Below are experts of layer 5 (counted from 0) of a mixture-of-experts language model. Rows are named gate (a neuron's input weights, with its number), up (a neuron's input weights, with its number) and show model dimensions 224-447. Each number is 128 + 24 x the weight over its row's rms, rounded and kept within 0 to 255. Numbers have three digits each.
Before each expert's rows: "mostly gets" lists some tokens that are sent to it at least half of the time. This comes from a sample of Wikipedia text that the model never trained on.

# expert 24
mostly gets: " the", " New", " York", " British", " National", " Northern"
gate0:156166146105139182118165142136120123184128142142086132134165121098080120161124149097166135126107118135137148067162108082086133149129106137094127136094160143105123081140112063164080151097131204117103122079121160165122094067102141144120126092141129181120149103141093141106114186081164114121120138109119138124146143141143133152136118185111156132120105149103107126173109102144108146127134166131131109141126114113131137146144102126115150118109116123103129189153122116155148158059124158172117135136117117099129160132145081162106123126124115147118111128136096134135156116134104137141135123112123122145138131110146124123143115127129117113119129161159124146156116093105141128149137
up0:147176116137114147142142123080190141131095095110084115134151118120124121158091116101113141142144101141142107134093146120113117117109112121119142128134163159150145125118072118116104133159118179126088103120110067153145119124136135127147146116093138118176165089156095115144134145110097166101132127112164114121136131105087115130114117099086121143110101158122106126138109147151107144126071152123113124143140169131070124160167126139130127121143140141120161139115167099116161157117122150142135170100090125164107131156161119151169111121091143150120180149107098114122178130160114126114114111140125175118124110159139115143108109118140164125079131070123147125116100134118162148105104

# expert 40
mostly gets: " League", " species", " Cup", "idae", " Species", "saur"
gate0:142116174170133126175161158115119164161107106142130149138143085119114096141109114135099120166137138117144078118125122124152141146072114129199124100147138123116124114148100134129144124153137082168123129139110155119120119155151139152089148126132159122150164113111115134106148166150115163140127105106121102158095115131126133119129136155165150146090134149169127132114083105139122128112113156135113128140074097128158185142089153149139109097131152146152108130113119127125112141113152110133141103148165112159139125144135135104144160163099091172158155130149149143157113109118138128130140113159187131142167087140117106122112130100145142146122128102105094173129122121111085105135123
up0:095167134099135129100076135128144110113125089123140117106126122142143167101093133148123150116120119099146134123117146131094150141153129106105128125173122101146096158148137111151117140149148140144117086092164136155165098100106106151126133148127114159157168118148177161168124116138115090142169089114154137116102138116156128125105132133127139119137111126136128144122118144170146115161152093151126104104165170126090087127145138102103160125115138090153148090129119093101143170129116146059165130104119115123101127132132099109119110107137122159113120123114119140107149203122134102140072129155054123124111159117105146126131156104115118155122091134122169077113128136129161143113124

# expert 23
mostly gets: " Association", " Register", " Committee", " Department", " latter", " department"
gate0:111154104129136126157133074135111140140089143143137157123110144093157145117128133137132090109141138164112094152118173135124127125166161088134114106145121123121137150142090122095122143130156132110113136093116149117113106169117145127135114152089056111103083104123183133118140127094094123117155140077132133129113155086180113153143120133094085114148155113145137104109147135167157090113164156077099118129118105132114141093110142111119082106130175075070100096129150120129105124107096140134155130170136150096124111144105146140109102141136136142118139121128190090110163111121151126158173141163152095158112119151126167125128122159149113150094150161160129139095152163105096071125114
up0:097129180088142145107138112149114134119117150123092148148141133130192145142097089140119099150126142117147116126185129160126119131112133121116099141096155141108157113146122115112136147092186179126144173108080147126101147124115115129157135115133077142090143162118187111092128071119130148114107139102125160143112137118166142141125114127117129142156102220108154134101124179144130133138144138134105090124167118127161151123112123148144129120178160191086147107124152137134153112135098122177168127107108085116103117121116104106124180124110145081131109115095129102102109149110142121163154103123122140161166105153124188141165105125149127212149121174136139181116142169161168124111115

# expert 19
mostly gets: " were", " who", " they", " team", " being", " School"
gate0:116116086132107142084138144087109096144143130141140104077140151109101112148143136145120108119106155116174123117133138124167133145146111178147087104128137103109120147137128107082128119138130116112124157097123115125125164116146120102135140125170110145148096128075182090182148122130196139124160116155142094079122141138142137136121132161118140146125170119124152165115157104174088144181169120157141175149133099069116087110090113112123145146144115068151148125130099129179110111124119075134127129122153175108125128130120156138172123130141142135150142092121141096140111141087126135142129114139094097170137111089124113170148109142113090147119152138156108179162153104111097104139158
up0:143150109163138061110161130113150117174165118127131163128155176155103171170159167135089125155086111142129131143136127131124164099128124103152144124117085102137095150087111127184112104138146102147148125132133101118110111141130108115125131101148137089105146108098135131126113132110174095091147132103080096108097140158135108133146129104155133139126122099101109160138140111138126102149142077077116125148132095091115180117154110152120144129127130129116105109080130127119102148090086140132168115139139110124153135131164118111112116144140114145166117099135078125153149116122111138121114096109100130141135131130097113120082144132080095167136140136098128152113158139167090129153132

# expert 21
mostly gets: "za", "ara", "ley", "ya", "ina", "ik"
gate0:148109132099111112106131153135077073136099116145076173147109084128126154129107110130100090130142074099131123147152172146128135116108081150125099147086123133113165118119141125160105142163126122150157117118155117107127107149103114121084110134106137094139099095141137127109120159113171115106167142120120120169144150137081086158110077145114134150135148135084125084133096103131139122155141134114118073153142132100103135111113123094143128162098155110135141112146134159127187130149138129093141145164140130116108108145101137119096130119133192118087118133107135113093128138109166097174177097075124081069134090101116130168103153104137131123102126109123131115140150087124137162141120
up0:150130105144122129102153119122127098138147137179136175139111124121130171123113170128121095119133113121166086090128169132137100119090126109154131123113142132123132104112118173126115145143118123142110085162089120095096137165113121134153150115151141086135145108159138145144168159122134134118151133145114133105141130140127170115119119093136141132142141132152143137132147141104119166147125159124114121137131134147154144133119118177140126124136128142148110066129136155141136124138162116157112130069096134150117078081143185137122125101158112091132173166123139103163127128135156130134114122128124129104115079083096072088107153163114117098142084104144169095111153121156127135153149

# expert 29
mostly gets: " time", " year", " season", " team", " years", " film"
gate0:160136139159122132147102164147113122143159108080157124167125105143095125104137156115117154129118103143115131117130156138116121136127106107156136118153157110159166157123179124091182148157073118134129115161154110124156097073140137116178121138128144129166149150128126174101098146140143130101172095186161093073156150124146155098103138119129125137124117110143121122149082140132103093123111159125099114079135140094128163152117109137151117106101136149090135137130120136161158149133176096117106143130143135102114103085102137136116119133139149132123080111167128129121135121152145138176143104119129146133124129152095145154137079139125121152140107165137161079064136099136180130163127
up0:137145115111141111094105117141154127136157127141122107117135188131146112168130100132149133115131138108109135173161110102132131163146135120134109126121179151092119118133134130124149136127142123126150163169105101140139098150091143141139139143090132165138160117098118091121121137111120154089169106109115099120160132140110158125083130151149141118122139139177132119119130123141098123074131155095089115159145113168093095141093130123124136123138168146100148168156166128076108133109122105070158121120089123145112126098105108122137111127124150133112119112113124143116089105154149124158139118173094134159138172119120158113112171140135121123156104167142108127098073181105145151092121

# expert 7
mostly gets: "==", "===", "\n", " ==", "---|---|---|---|", " ==="
gate0:118138113122163107109121146123089141102111134159144166105114140103091104170135176142127121181158146153129129125109127108145089103122148141134177143092111141137114142149153146136107152155117109136139080177089125140141119076075122144131146093127138112128153146184145127111083154124124086168074116158118124119159099137136130145104130137126121098110116127168182138112113104113132157122149124075217114153109120158133177120158170100132156122130123127152121110136132144117106104144156064093127124088138146119170097142147157060128156146161107148157116161109091114109134128147178124189167131095079102153150120166134168088127136140123095095143135112137122111134114120123128102098100
up0:169138100129127165123145126110144121157130141118118111130172091145088152087103127148120169119153111095139127136095140125103183113162151117147144147107147102095165137106179152124141153169103142116097110138119136136149143109132142095126160161080098113107161093136136141168159102096108115123127143090128098106116113180090105113102113129153115157132128122155125122134145118116121144161108137119191138154144120120118086117155100170176122094149154127106142132138134134142128130163107134147164115137160161121100147129132083127137126126147169151117140154124110158155143127145098128103116136092144136128127092117109109173133137109183135132128169126150128142099090123147096156122101

# expert 28
mostly gets: "ley", "son", "ville", "ey", "ola", "ella"
gate1:134160155135144124140102127112097112131175157161129135160121121129194120130160152115142115151153150135113144102131116138134132160106131104116147115193110127182162158134149122137128147105172105164171087132183131156084100127126171152142144122104116145085092130121120127102128126170119120111149134112148132120140110120131098156137102138152143155170132099109112136119139127120120112167095119127143155148116131182147090082091113108117147126092090115111111127110191158173118121134160115148111128124105135110107095156124150146117130112128102107151105159117135120121117142119103112143162163115148169104131122117104160121157142093168125079116152091112098143147152134154111143165148
up1:106138113113097153100099110140162151125151158185106074132156152127135191149137109082140147135122125169138142124161082106092123120099067106132139104118156173149127103075097119118157141084146122090161165115101115151158116167137131108171201153120090130138164171117127121145149110176158106146131133112116127122086131155106176110155132136116109135134168170149126138123115117115157137121142134123109102117100114134156161115130102150087106146104152140103149148151127120109147190122159159193113105130096137125104117097155101120132150137103136173196112109148125155134145101132117122114135120100143170157117139143100162094116137104129164074115075129140138151128126104108111150121145

# expert 54
mostly gets: " first", " new", " second", " final", " all", " third"
gate0:143082143136159127090140114128121157140127131112140135095083155104155105124145175132140111140149146120105132171083155112177165119096094125115099112115076121106081183088089150108101143126088134119156152099161095073103148138110091059105114129117120133091135138127141171134160156105147128123152136175137134111128136126145141127145142123099144147125111117113160124112123137151133099161152154136141111115094103105124162140096141146175147140163125119191169121096120165140077093144119131127093131129089074132107165094126102125123153090108152112145166142117138135147125148140091138163138145106158098133142153100115123167095111124150124119086085148071105111150130087121134140135139
up0:107123101143125124152128163167163169111145132093133147165095116154155166129123124117143140154122093165118088121177118145125125072107139111129102148140086121113141167108162154133108130140155125127081150124162108148157154126119109167138102106190149189158157098105074146133122156082150128173103113105111130134130123120135129142132112154134127151169091158146109144105123163111171114130085156139114148127141120124093069159098103082099082128118140154198109140155119132100158121123141115125134136129137151097135145161137123102165105134124061137124196134115127096106116092103097143131119162121102125163096131114136130160091131122116133107151141142142157119163128138160137124116115

# expert 18
mostly gets: " ===", " 0;", " are", "===", " include", " were"
gate0:123104142114116136082119080114128123108144174116127105151158136086142159138137091150125116113141118106110141141123140153133117160123185130114129113125107112091159106107092125129128123127074146118170149173165143123156142177130125149107152127144154118140145129171154123095184106131166151126137118138183077150110133164114112152120138114070147107161088119124102120107073164138132112138174141108129111090117112139086116103119131137151126146121093147100111101153147138105113113130081110170113149101089117123115124180100128081130096067163091135100076113135119140151117130107117149113136135134141105153092091109131152130130174154151123110098119165135124114119121122177138074130137
up0:099127124111140147118135148121140100122122144134095123122133195126151125172138114132112136122139126135157104131116085141118185120108113180108130170164144113173105114150145120142131088102139108089145135147115137112127168098137157104122140132132104118086126103139161100168105110120141178171137168112121120150119135131111118140110148164131116107135104185148123117107123144189116163115183175140133120091108139111158123118069143118151097139096139141121139122151138142084149098130131132098136149100124118139143137120151080114139110123132109085067143094091126141110127125108117099125117125136149139140120122126135066135152146143145113100125137147093105160107105142107142166124187

# expert 32
mostly gets: " would", " To", " could", " should", " may", " can"
gate0:116137086125157130130121136146167158122113128112147088148117150160116163111162150120163126109151106084126163141114104137087127159135162130134144115111160110131095145108190163119148115140132148102169124106138130101145123120116115141094136172146092096079146127135104121122155098124133109102138120113089117160140171112140141103123145133136138125101117147144165141142141133165177148142128115127112141139114132139158143104137102132112181180120136136153124053131094126089095115098136116140099115096153141156138159157143176154154127138082110132198064117074104131118097125150146112144146114141147145152119137091134138124125087174114113119135134150139126108137131139144141130119147
up0:136143152097128139139131103140152103127155175159115118117139116129204181140115111146153174174109098108083110136143101174119103152136115098139136122172143136142106163153139095137142148131112138130148124100101143119154106159168121118105099126104120097127173157114115128116119087158137148107126098136126110130147125140117077106106087138164116145115147130170120116136125105112124105110155156102154091154098108160127132120150115079114151107171071084140142090143159092156122147131141101129120131106133093126111099177102127104144109116177124105163092106166088099140157150154140173145152107130107112122131154085106141131091115130111162169115094098154130122113152098162113091128141

# expert 55
mostly gets: "'", "′", " Mc", " Qui", "’", " Chi"
gate0:130153123140128119152120155125152115149115100117135140129153076141090138118175155170122160148112121108135068151123129105090153104110110114124113103150152111114136175197127098134088114102164145131133131103100119104098142128109123104128110132110159129138136165123121080091102073153143172139115136164119132132149189141135137134139152150128161110112121167154096166099120106094127149140149097115114124151156107120113111097153106130112139131153136146111147137130155125067132165174145125159109148142128108108120148145150133146114111157117124171115107115128141140139136093108096059126118122136142164121163146120121205130125148140112152084128121078122130099113103137120099105133116
up0:166109100149139142090112126141155133120127131091139151132105150144153110100109162114148139102126154144113140142083122140133169157131150138146136118111134092156103146108134121144139110133183143139109175148121161139161156135076098121099149156118089109150133150121136149149134114107145145134120114180107088108140116139150096142143089137090105137088140100106162108150092132108147172116140146160141116125165125132136155108091116158112106144102102116118110116198127112121133136115101140165124140147075086071104106128140169083115160141119098117122150124128134112142101107148101112108123130135131131118073121162115123150107124126116141162158149112077121122120179117156146123116104

# expert 47
mostly gets: "–19", " 2014", " 2019", " 2013", "3", " 2018"
gate0:099174154160176124144164135140122138144196155114169183151187141131143095186108142101134167142133153179136147134129114112110138112111148122108141144126113090119143105145122124133156148118145122105087124158104110186114124096173136130142116146179095134108178090127128139162153139125121113135128114136149122081173130153119112141120166140121099108107150138117155125137122108127137135147122130142121112141120126136137158098090153162149121080177156143122134157166107156161135126153103096130128075130163145116162142141117113137148118096150157102157134158126065152121118138161124137164147118102117167114117137138124116151158125113135093121123136172121082114142135198146142144125118
up0:125162111124085138139075100113127141138159095085081102126109114106128129129154163118133112132101120135086097140121122134182085147096179152120118129117198090116099131163102113092091106108155132137151133113134163111135121091169144152098108135131128121145092138113176111176089132117097106108130088145073117151135146126125131099107132171143138145085124155122114184070126103167142161125117121166104150117140083138122151088124080125134139148107107111134098125092064166135106125124131141111100103158130125133157073114129146117112128116157101154144174106165135109116135152100154103107125140121105114081136121104126120126145088149115153084120105115131151082130103146146127104140158

# expert 10
mostly gets: "-", "|", " \"", "–", " ", " ("
gate0:059105126170115159116087162147153143137094082141113118095137148090098133100131107112089098079149144140132149102144115099087181161158106146149162138137165121131110112160097137111160108098143090104124118128102082096131111096121087132130147109171133127110109104072096110112118160154131141099130188105109122158186127138124124126107159104137140115095130157167078135150175118125126138132165125077091148156132128127119166119123138141154101125137163108108153118145086114148136142107118135119110112100108135142173165120129144119158123148084111131144183129119160125104126117179099143127122133112107124142136135128099145133114118129126130117150154164160135138170111130117118108110120
up0:116165127118171153113142127117153131144136150133152105102130128151135136137068155125166154078144145115112114137155137140116144129130113107132107160091149107118117143091107133148144092146147163115126124129112133092151086136118091143111103137116094137129164109145109119136120129140080161128131124123116136127135124108108148132126134120093079132127105086147096119150119121156154143140105151097129124104125126113085110132126132131081120128099143142124088083105138112116110108083134161087184098141133163166103133136125152181132125112101102147138119131101113143134089141126158175117155120101148126108078148120122114154114132154178164172152144115112130120113130133123139118111107

# expert 59
mostly gets: "ko", "za", "ola", "ak", "ik", "go"
gate0:119173077074142126081124100166152131136115118137124119154145163122104106073134137115109143113142147076144078139170124130112156127097113110139145108119120125102155133136108157178156157132130119097123179147142119094140106182150065068176158116111141091138095115132145120131154121141152136141180117142099127076079110147135104126116144136103156148117157090160125130155094165105144128143111101127145134126164126178111148150087070123133147120120165144183117108084086141128102117131155125129136158151108130146122097153153090119114107108154166140113147171096111106085161132104117123093160111144132123140111110131181163083123131121154171103124121137140166121132139155129106153125123
up0:119155114145094117141095090130099172115104134150130127160180129100126156149128120164103118107123141118099103143149160136095161152094105127157114137109155164108137151135110129158129181134139112146152139099141142092148129121126136103146160124112151151130125153162140166163170123177134090124141120084115111134106118137132107104151130096126113142172121094121134122109118116127104086138158162125131141107123140165086078148089119090107153132123104113165108104123117144122112131137103147148140115149083121118132118123117145112121127149146086142111115165183107089093163144117121127152145172130138155104115116081148172098131166150151147090112089157143110128119099120095139126146133

# expert 4
mostly gets: " October", " June", " December", " January", " May", " July"
gate0:104125124108153131106098186158161163144127133140123127107142169117123077099120100135132103141130117131088135132130119125105128123087178130100099189090105155119121125120163105097113113155135132066123149131116111140170126096148132127111121098093124130153157098130104142106084140098099108138152104123138143146120126109124152082104128129145154109102143127113144146133112111139097128127132155141158114153124113152119115155122152116118108109132134128159103101134081103116153121114123158156134111103116153108127103091099125119096130144130106114119119077138126131137115123144090113095104083175148136120116140128098117137147129107162101153143129146117170102165120131116140120144167
up0:131123146157154131154124152138174116105163109150167135166122141156092125152114130111181124115087140162144099084101110127143133151142175070149130125152128102131136142140156112090149084156149131121136150129149128151134149098119148069155146096129106126082144122140137128120143093172110143138116170133116138134120123188152156185133098078115137127148129130135122140114107101129151173120112159167126109129147135141132135194157150141124134155089124119157152075168124129083149139171161125145139120142107124142117115115164131153132130124083111113155095118163099138121134132142116132114157136113159130125092150142110168151136114147170118146137119131132120099098108122150137154150123

# expert 15
mostly gets: " \\", " 1;", " 0;", " |", " Juan", " 2;"
gate0:070145106130127080160151130126152135133157132152104099138142145135108173111171090169118161174098183095144117138085138092107123184155117105116135131124146149131134107170137135168113144104141121105114107124111156164126128154124183089116156114089118107135140125174135160093127107116107151129113134127149128100077089166122162145113154138129162078112137117146096127112088117142146152112099164157132155113123176123132122128137120085078150118135097141132134123134172116107146169108117111090136097144104152161110127098130141102138114144144126088145087159118110102149130143158111146162137115167154127106107128136112132096096108081127138135114133153127104111150153123119161157128103
up0:147145151170147133140143113114141132103055104140125127090167143115160094138158150113133066117137108149118142089118157148145147087131108138099114096119116115110126144091119116133113151125132170121126131135132104091164088138132110143106084121159105107136148150144127103128140147137130141123130146147124116181167120111158145170147132120102108121140120163150154124110144113138097184132162082088144122109146101095114143136099101117163151121167155156158110124112079171117126073115093127143116159110135099116141141145122152117142146132118115146124098107099114155141100135118118111165133094162067113116149158172130158138152094163067139101138135166110136119091128136109159104078138

# expert 49
mostly gets: " (", "/", " re", "–19", "–", "("
gate0:108106196131115135130157136170084118143123130112141118161136117153138159117118091137131133176147135142150139143109143115131124169134165051084128092118112112106136126128138114164129132101102157111108124133123172125092095103125110171159088140130121173150121117153091084130128106121113174138120118145116144143069135116155143166143130176113163107144091117149110137170130112126107163113132171104154165161096104158131099100183173113119126121089154167123153136130151126146193155148169120174135154168142128138135124145105132081121108181127091157095153115149126142097128076138138132121139136150154143096087144132116128140132139101147125136138093117132097109143090138154054120124082
up0:125102181188101116177112168103085119127116111154113159170063114143113105136098133146130183114098117118104141164124100114136145127101107120095109088110103123139136143106139115133088109118146145105128113126119133142129117071146111140140123118120130097111116127105112168103147120107156188117130137134111099141129150107110157190136150143156174111127130104097117116158152146129103184099099157132171166193150125171101138130157116152146132133120130175108158124147122140114171129116161134111120142139158147142125163144096110148149128164099146115083114101138136159116150081116124131110094147131074129142147134150119100133131082077091144121102113151156133103142103107129143116092131

# expert 60
mostly gets: "\n", "|", "-", "=", " Succeed", " *"
gate0:145121135134149118150120122117123124144105119122096143079126100138125129155131140150125131090084127121075134133113141161161099127137143155118145189118126136152096129089096131110117084097125101151136170077135101106174125090146105133112081138185126134103114135127129131091109145113126155089101195145104157138128137149117126141159126139124112115159166130088128106118178076108147120136121077134151101163103138164116112124120151129118123155158155147116151157099120140111062123125114093145113158133099116152139118148112111137136148127105149158139113109128146132095155114153160137120121091136141122116130128123076112147113135158144140128157116103108101083082142157202137137143099
up0:149094156136128117135103180092123118123141102093124139129155146128139119107154108141182129134135111152163111144138128148128132131137150156139107119122113110136132111140160114116103118132143126104149142156171143130145173082132133152118130117103141115164106096148135131098120133122155114111104040123120122117113131131118121140103177081108124155119116163089121095126141168155115141146114138171120131138145091074168087136133118110183143114113123125147144155143110145085125137106156129147184162109088120139095086093110118163128115109118090087105100115138136123136182091129109110113155172157137117136155083131100128106122182125152132124121149147134127126122182099152105113119151

# expert 50
mostly gets: "saur", "ensis", " Diego", " Angeles", "osa", "mia"
gate0:175130114115150132121141123127163131109145166132124129121159149165123147158100104169120152116094108106116144114117108138160123142125166116127151140135101123107082123188119127196173146128087154146211103153121130108143100155122109086146123116075139130121118157110113138107136105160118121142138124188118126118150134103148114132153112211093159128118130155137090157098138142117139145110098106123131118157097124101135119138141114131121134120115122112176092122159145152165144157132117126135151133096110090131157144124112104112142165144132131181136115155158096161123088140116148140094136096098130127125114125088110118096099160087093138146100123149156136143131154095141098136164150
up0:115085132190136055151159140156106122072140174139131133131154122142134145141128078099116156073151181127177136142086118143141158155145069106107118178179113089147094146112139134128136112134097149146110077154134084142098126163100135099127123108127113131173140150148102127158147103138130160111136134122150158140104103140109128119150118107086159118147136135170124106099143114114149109120107152146148090116121129121151169150160126112127108156117132150157102106116115097091121142151081103090156106158139102134121153129130116124144102114116155125160123157151166112126152129138157092129128157084151130151096138126105153168096142128101135145173074153131114148147098143130084149114134